{
  "n_layer": 12,
  "experts_per_token": 4,
  "d_expert": 32,
  "moe_layers": [0, 1, 2, 3, 4, 5, 6, 7, 8, 9, 10, 11],
  "normalize_top_k": true,
  "balance_bias": true,
  "router_logit_norm": 1.0,
  "groups_per_token": 2,
  "lr_router": 0.00207,
  "vocab_size": 12846,
  "attn_scale": 0.17,
  "optimizer": "soap_variant",
  "doc_mask": true,
  "train_tokens": 215400000,
  "steps": 6574
}
Below are experts of layer 2 (counted from 0) of a mixture-of-experts language model. Rows are named router (the router's row for the expert) and show model dimensions 0-127. Each number is 128 + 32 x the weight over its row's rms, rounded and kept within 0 to 255.
After each expert's rows: a language model's description of what the expert responds to. This comes from a sample of Wikipedia text that the model never trained on.

# expert 25
router [157 132 104 159  99 127  78  66 160  93 101 172 129 134 102 148 100  81 101  76 151 146 138  81 178 150  94  76 101 184 151 138  97 162 141 149 130  85 101 184 132 139  94 188  84  79 100  68 154 102 156 115 144 137 113 108 154 167 137 140 173 155 121 150  81 142  97 165 152 107  93 118 118 167 169 101 103 158  85 149 159 178  60 107 137 181 112 109 148  97 100 180  86 121  98 112 165  74  97 136 143 164 159  98 145 114 162  89  95 163  99 107 160 165 164 162 136 144 106 166 127 145 186 127 108  99 173 125]
What it handles: Name vowel endings. Vowel-ending pieces of foreign names and taxa (a, i, ia, ina, ata), plus place-name parts like Los, Pradesh, Federation, City.

# expert 35
router [159 132 102 164 108 149  75  83 158  95  96 110 139 130 170 149 110 116 108  71 159 164 152  95 171 139 109  89 134 183 148 152  92 165 160 125 106  84  90 165  86 144 101 125  87  83  93 119 174  80 164 111 163 150  90 100 142 172 174 175 156 180 115 125 112 156  92 142 158 114  85 120  99 184 173  87  99 158  85 146 110 169  91  86 154 180 145 104 164 113  86 171 102 153 140 134 180 142  92 164 151 121 153 133 111 165 157 103 101 184  88 101 166 161 158 159 176 157  88 169 122 150 175 114  84 118 177 124]
What it handles: Verb-completing suffixes. Final pieces that finish verbs and participles, often passives after was or were, such as ised, duced, ing, located, released.

# expert 43
router [139  91  97 151 113 166  97  79 126  89 101  77 193 159  82 140 118 106 111 101 141 154  84  84 139  84 224 104  98 138 125 155  98 166 161  40 101 159  98 163 108 152 100 121  91 147 123  97 138  94 156 117 145 160  98  94 106 164  89  93 153 175 224 145 119 152  95 145 113 102 105 173  80 140 159  95 102 155 103 159  91 140 167 100 152 119 158 108 162 103  81 127  78 155 199 140 156 132  99 211 162 123 168 102 110  93 163 117 109 116  88 106 149 140 152 151 112 133  84 120 157 152 177 151 127 131 143 110]
What it handles: Copula after subject. Forms of be (was, is, were, are, been) right after a subject pronoun or noun, as in "It is named", "It was described".

# expert 60
router [113 183  99 152  84 163  78  93 162  84  94 171 108  58 116 169  90 152 107 121 154 148 117  77 157 153  78 108  97  55 151 143 112 162 143 152 100  96 113 128 133 159  94 182 101 106  87  93 165 112 172 110 167 158  92  85  99 166 195 130 160 154 177 115  87  74 104 148 101 178 106  64 118 157 162 100  87 136 110 171  95 155 139 148 158 145 158  91 158  98  83 162  91  80 151 115 156 188 102 120 164  67 152  90 114  86 154 116 102 116  83  94 163 175 153 169 199 152  70 146 166 163 155 152 100  98 147 166]
What it handles: Location prepositions, headings. Prepositions in, from, on, into after verbs like born, located, released, plus === section heading markers.

# expert 32
router [134  71 100 143 100 159 138 112 158 135 112 124 105  56  97 148 101 109 105 104 149 162 123 113 157 101  73 122  96 149 176 144  99 164 175  42  96 120 106 138  88 158  62 147 120  79  90 109 138  94 157  93 164 166 113 104  84 148 152 102 141 132 127 142 139 151  98 158 121  88  93  90 117 190 147 102  98 152  96 149  89 148 129 133 149 142 153 109 156  94 172  98 101  82 130 191 152 135 107 136 141 108 146 109  91  84 149  97 110 134 131 105 151 134 152 149  64 146 104 146 171 139 166 193 102  62 165 134]
What it handles: Connective function words. Conjunctions and prepositions linking clauses, mainly as after known, served or such, and and; also while, than, including, where.

# expert 62
router [157 153  88 156 100 128  82  84 139  98 106 128  92 145  68 155 110  90 123  89 151 149 134 147 161  99 105  90 127 178 159  73  99 153 158 189  98  91 103 175 148 151  74 161 115  99 102  92 172 110 150 102 154 139  97 116 113 163  92 130 152 151  70  94  93 160  98 138 180  93  96 118 110 166 179 106 111 135  99 129 139 164 152  75 163 105 105 105 149 109  96 198 106 153 137 151 153  37 101 145 149 152 136 154  81 138 161 101 107 166  98 110 154 154 156 157 135 179 132 180 100 157 191 160 101 116 162 181]
What it handles: Word-final suffixes. Final pieces of words and names, especially plural s, es, ers, as, us, y, as in Kruger, Finneas, connections.

# expert 26
router [171 148  82 160  95 137 105  82 167  82  87 173 109 155 126 154  90  79  92  91 166 153 117 119 170 138 131  88 107 177 159 151  85 145 161 155 106  99  82 157  98 163 141 149  81  90 105  87 156  86 167 113 157 159  87 105  96 166 144 160 155 157 103 105  99 123 103 161 172 105  82 115 103 192 187  96 100 160  92 157 111 173 110  92 164 175 110  97 162  89  98 178  95 126 118 112 188 125  91 137 162 160 165 114  97 115 163  99  95 167  75  90 148 161 162 157 130 146 119 177 151 171 170 128  94  93 169 134]
What it handles: Foreign and regional words. Pieces of foreign or non-English names and encoded characters (uez, sky, Catal, Ni), plus the word US or American after the.

# expert 16
router [175 154  84 172  93 167 122  87 162  94  83 168 133 143 142 162  99 110  87  95 166 157  85 116 170 153  92  84  87 151 173 149  77 149 152 153  84 124  98 151  89 162 138 143 101  74  83  83 173  70 160  87 154 156  81  95 106 159 118 150 168 144 124 101 102 111 104 176 165 106  79 130  96 140 174  91  90 156  97 176  95 177 108 118 150 153 144  98 166 110  89 144  85 151 140 134 169 173  99 123 160 168 156 111 114  70 156  92 102 163 103  92 166 148 160 175 184 142  95 152 160 164 161 122  97  97 175 102]
What it handles: Capital initials, coordinate degrees. Word-initial capital letters and abbreviations like K, T, U.S., United, plus (age in birth lines and longitude degrees in coordinates.

# expert 63
router [188 154  87 174 107 161  79  93 151 100  87 199 173 151 148 117 101 117  92  81 165 165 143 117 155 146  81 101  98 116 160 118 106 172 159 172 105  82  89 167 114 137  88  92  92  64  97 152 146  90 163 100 124 178 139  86 143 170 123 175 167 159  68  85 154  95  87 167 142 147 101 104  93 112 150  96 107 178  95 151 131 176 160 145 166 163 142 100 147 101  87 147 102 152  93 135 165 173  90 124 149 157 134 102 124 115 142  85  85 166 133  80 172 160 168 154  72 127 145 160 163 137 132 123  97 181 134 136]
What it handles: Standalone numbers in tables. Space-prefixed numbers in table cells, dates and stats, such as 0, 4, 13 May, 18, aged 18, 4 stars.

# expert 61
router [128 143 114 159  88 149 149  91 165 118  90 164  55 147 166 149  93  73 113 123 156 166  83 122 158 149 102  92  85 145 159  63 101 161 167 181 100 119  91 103 153 157  98  74  89 121  96  73 140 123 150  94 145 158 106  97 125 115 114 115 155 170 128  87  92  67 105 155 140 173 104 136  78 181 159 114  98 169 103 159 101 172  87 125 135 164 128 100 157  88  82 174  98 166  98 127 129 167 102 131 171 152 158 125 122 117 142  95 110 159  72  98 147 144 152 157 105 140 153 167 119 153  99  82  97  86 144 116]
What it handles: Capital initial letters. Single capital letters starting split proper names and taxa, such as G in Gbagbo or Gastropoda, T in Ticino, S in STA.

# expert 0
router [162 135 121 155 101 163 185 113 160  92 100 168  95 168  86 158  85 116 130 130 156 163  94 182 165 173  51 115 113 149 146  85  90 162 131 170 100 113  92  87 116 162 117 133  94 131  89 103 163  94 156 105 159 152 106  97 117 134 120 171 159 143 106 128 127 128 117 140 136  75 117  86 101 167 147 101  99 112  96 163  93 150 115 133 161 168 169 102 144 109  51 105  92  99 120  80 144  83  93  90 132 127 164 119 126 119 168  90 114 144 127 111 157 164 158 164 125 157 101 152 163 167 152 116 102 112 168 115]
What it handles: Possessive markers. Possessive 's and possessive pronouns his, their, its, her after a noun or preposition, as in railway's route, his wife.

# expert 38
router [142 130 113 154 127 123 100  71 164  85 104 145 113 157 143 158  93  88 108  66 154 156 133 120 181 123 123 103 114 207 140 139  95 168 150 138 115  91  81 172  99 154 127 151  71  89  96  98 162  97 166 117 148 144 101 104 114 160 136 164 140 174  90 136  76 137  85 196 160 134  79 136 117 170 177 107  97 163  89 143 171 180  82 127 161 169 100 115 174 112 107 207 118 121 100 137 145 122  94 132 137 129 158 117 119 125 159 117  91 175  94  84 159 164 163 159 107 149  92 179 123 167 179 114 102  94 180 142]
What it handles: Mid-word letter pieces. Short lowercase pieces inside longer words after a consonant, such as the in synthesizer, le in Electoral, ellite, ory, ware.

# expert 34
router [146 129  93 163  91 168 134 108 155 101 100 157  75 174 164 153  93  95  85 135 162 158  86  80 157 144  85  83 104 100 168 160  92 151 140 155  94  94  87 152 104 164 129 140  97 105  96 140 163 101 153  84 161 160  75  90 116 146 177 164 170 164 141  68 101 137 110 136 143 162 101  99  95 172 153  93  87 138  92 165  86 158 141 181 174 169 170 100 159 100 114 156  92 122 179 143 155 163  94  72 155 145 160 146  72 102 164 113  90 154 113  94 167 149 161 165 158 145  86 141 167 150 132  62  98 121 146 163]
What it handles: Coordinates, Kingdom, dates. Kingdom: in scientific classification boxes, degree and minute marks and ″N in coordinates, and month names after on, like June.

# expert 13
router [163 112 108 162 104 139 134  73 158  82  99 153  43 187 151 145 102  67  95  83 161 168 143  86 165 136 103  99 118 111 128 171 102 139 173 152 100  98  98 153 125 157  75 202  93  87  98  89 165  84 147 106 166 148  93 104 123 165 155 146 161 177  82 123 109 152  96 167 132 182  99 114 110 168 160  96  81 159  97 157 162 169 143 154 154 133 147  95 156  87  85 204 114 125 135  76 180 174 101 149 136 132 159  68 103 130 153 103  82 152 101  94 171 164 162 172 154 150  91 173 142 164 147  81  91  92 169 126]
What it handles: Directions and modifiers. Compass words and adjectives after the or a, especially north, south, east in location text, plus first, new, National, two.

# expert 58
router [159 137 162 159 114 135  98 111 161  76  90 113 113 166 121 153 107  71  93  88 162 177 133 108 170 127 159 100 109 140 137 141  90 153 149 194  98  93  92 147 108 150  77  93 101 107  94 129 175  76 158  99 165 152  80 108 106 174 115 151 156 174 143 107  98 168 107 179 156 138  97 112 105 183 164  86 100 134  81 159  96 156  91 179 145 152 127 106 151 112 100 185  92 159  92 124 132 152 102 106 165 143 163  75 119 146 158  95  87 172 107 113 161 156 158 162 139 172  82 157 141 159 165  90  92 115 166 136]
What it handles: Quantifiers and ordinals. Quantity and order words before a noun or of, such as all, two, first, only, other, most.

# expert 8
router [163 118 103 163  87 159  98  85 159  86  92 139 124 139  93 159 100  76 105  80 166 163 102  86 167 125 112  97  98 177 167 133 100 159 180 145  85 110  83 141  96 147 104 150 100 106 103 120 176  84 167  89 168 160  85 105 117 161 101 155 166 159  93 121 104 134  90 158 150  95  98 122 122 169 145  85 101 158  81 165 109 155 135 169 150 171 176  89 159  97 106 173 108 167 151 175 154 148  91  97 175 138 156 151 111 174 159  82 102 163 123  90 164 160 162 163 150 179 105 164 155 168 173 119  94 118 165 109]
What it handles: Nouns after articles. Common nouns and title words right after the, a or a hyphen, such as National, film, career, part, portrait, second.

# expert 40
router [156 140  83 154  89 177 122 123 147  99  93 151 181 133  82 159  92 101  82  84 164 159 161  97 158  77 149 101  88 161 149 111 102 159 158 110 100  93  91 174 134 168 105 107 105 102  94 107 144  94 173  86 178 168 102 100 112 157 152 162 164 155  83 113 104 119  97 163 170  65  89  85 106  57 152  88  96 148  97 159 103 159 165 119 153 161 143  87 161  94 130 131 100 159  86 122 161 129  88 126 160 149 161 130  86  92 158 100  84 159 129 100 159 171 162 157 106 150  60 162 173 150 169 164  89 125 144 131]
What it handles: Numbers in tables. Numeric pieces in tables and dates, such as scores, vote counts, years like 2015 or 2021, and digit chunks inside longer numbers.

# expert 20
router [164 141  94 167  89 141 122  74 161  87  99 159  76 112 146 157 109  75 105  98 158 145  89 113 163 156 132  85  86 186 169 121  85 177 154 182  99 103 103  95 110 156  87 115  80 114 105  79 161 105 163 106 135 162  80 121  88 153 107 159 151 144  87 127  81 112  98 181 160 158  87 135 102 163 175 107  96 160  93 162 118 173 114 111 159 182 121 105 162 101 120 177  96 174 167 141 154 151  97 156 144  97 169 102 112  95 157  97  99 161  79  93 151 156 158 156 136 145 115 162 127 166 157 119  97 132 165 126]
What it handles: Capital name starts. Single capital letters or short capitalized pieces opening proper names, often after a hyphen or table pipe, such as -D, Gab, V.

# expert 37
router [150 104 106 167  98 164  96  82 160  91  87 123 116 127 108 167  89 101  81  80 164 155 154 123 160 170 137  87  97 194 142 125  88 162 139 149  97  98  94 162 105 164 131 137  91  88 103  94 170 104 158 105 174 152  86  91 108 161  72 139 154 180 106 109  90 138  89 165 158 160  92 120 106 177 162 103  91 166 103 163 114 164 146 120 146 163 153  89 156  93 111 162  87 160 150 139 144 124  89  86 161 144 172 128 113 111 162  94  96 171  99  97 167 168 161 153 110 152  94 173 160 170 181  85  88  86 153 144]
What it handles: Month names in dates. Month names in dates and tables (May, August, June), sentence-initial He, It or An, and odd mid-word pieces in names.

# expert 59
router [165 119  84 168  97 165 150  95 161 110 105 136 118 118 143 140  96  98  97 111 154 114  94 132 170 138 132  94  89 159 159 164  94 159 148 143  93  96 109 161  79 163 181  66 104 135 119 143 128  92 155 104 155 161  91  97 209 148 182  63 155 168 135 214  82 162  98 167 143 123  98 101 141 124 165 105 103 166 106 152 129 150 104 157 165 165 160 101 160  98 143 132  96  65  88  53 146 162  97 132 173 105 163 121 182  89 151 101 105 153 111 106 158 164 160 157  78 160 125 176 160 158 146 175  97  94 152 156]
What it handles: Section heading markers. Equals-sign markers opening and closing section headings, such as == See also ==, == History ==, === and ====.

# expert 30
router [170 162  97 160  94 153 105  96 153  95  97 146 140 161 110 149  89 116  97  97 169 165 178  77 155 115 158  92 112 151 151  80 101 151 180 161  92  92  85 182  90 153  99 133 103  89  85  95 161  95 169 101 157 165 104 102  95 152 156 166 156 145  76 124 105 116 102 150 165  97  89  88 106 118 152  94  98 141 101 155 115 166 172 155 154 170  80  92 167 101 106 158 105 122  80 120 171  93  93 169 151 173 162 126  97 105 156  91  90 159  96  95 164 159 167 168 177 149  95 174 156 158 168  92  91 159 157 131]
What it handles: Digits in numbers. Single digits inside numbers in tables, years, prices and coordinates, such as 1,503, 51°56′, MX$315.

# expert 23
router [157 139 118 164 102 159  97  93 165  93  94 152 160  97  86 172  90 120 104  99 169 156 151  79 178 121 130  82 105 160 166 138  73 158 185 107  88  93  97 158  84 161  83 128 100 100  95 128 173  88 174  93 171 157  87  94 116 168 113 141 165 167 117 117 106 172  93 124 158 131  94 133 105 173 176  99  96 170  86 159 125 170 140 114 165 161 165  92 155 126  90 170  85 180 171 140 159 170  91 117 163 144 160 129 102 157 161 106  98 163  99  89 149 163 154 169 159 160  92 167 158 169 162 117  87 112 171 148]
What it handles: Event verbs and endings. Past-tense event verbs and nouns in narrative, like crash, acquired, returned, plus suffix pieces like ing, ment, ction and closing quotes.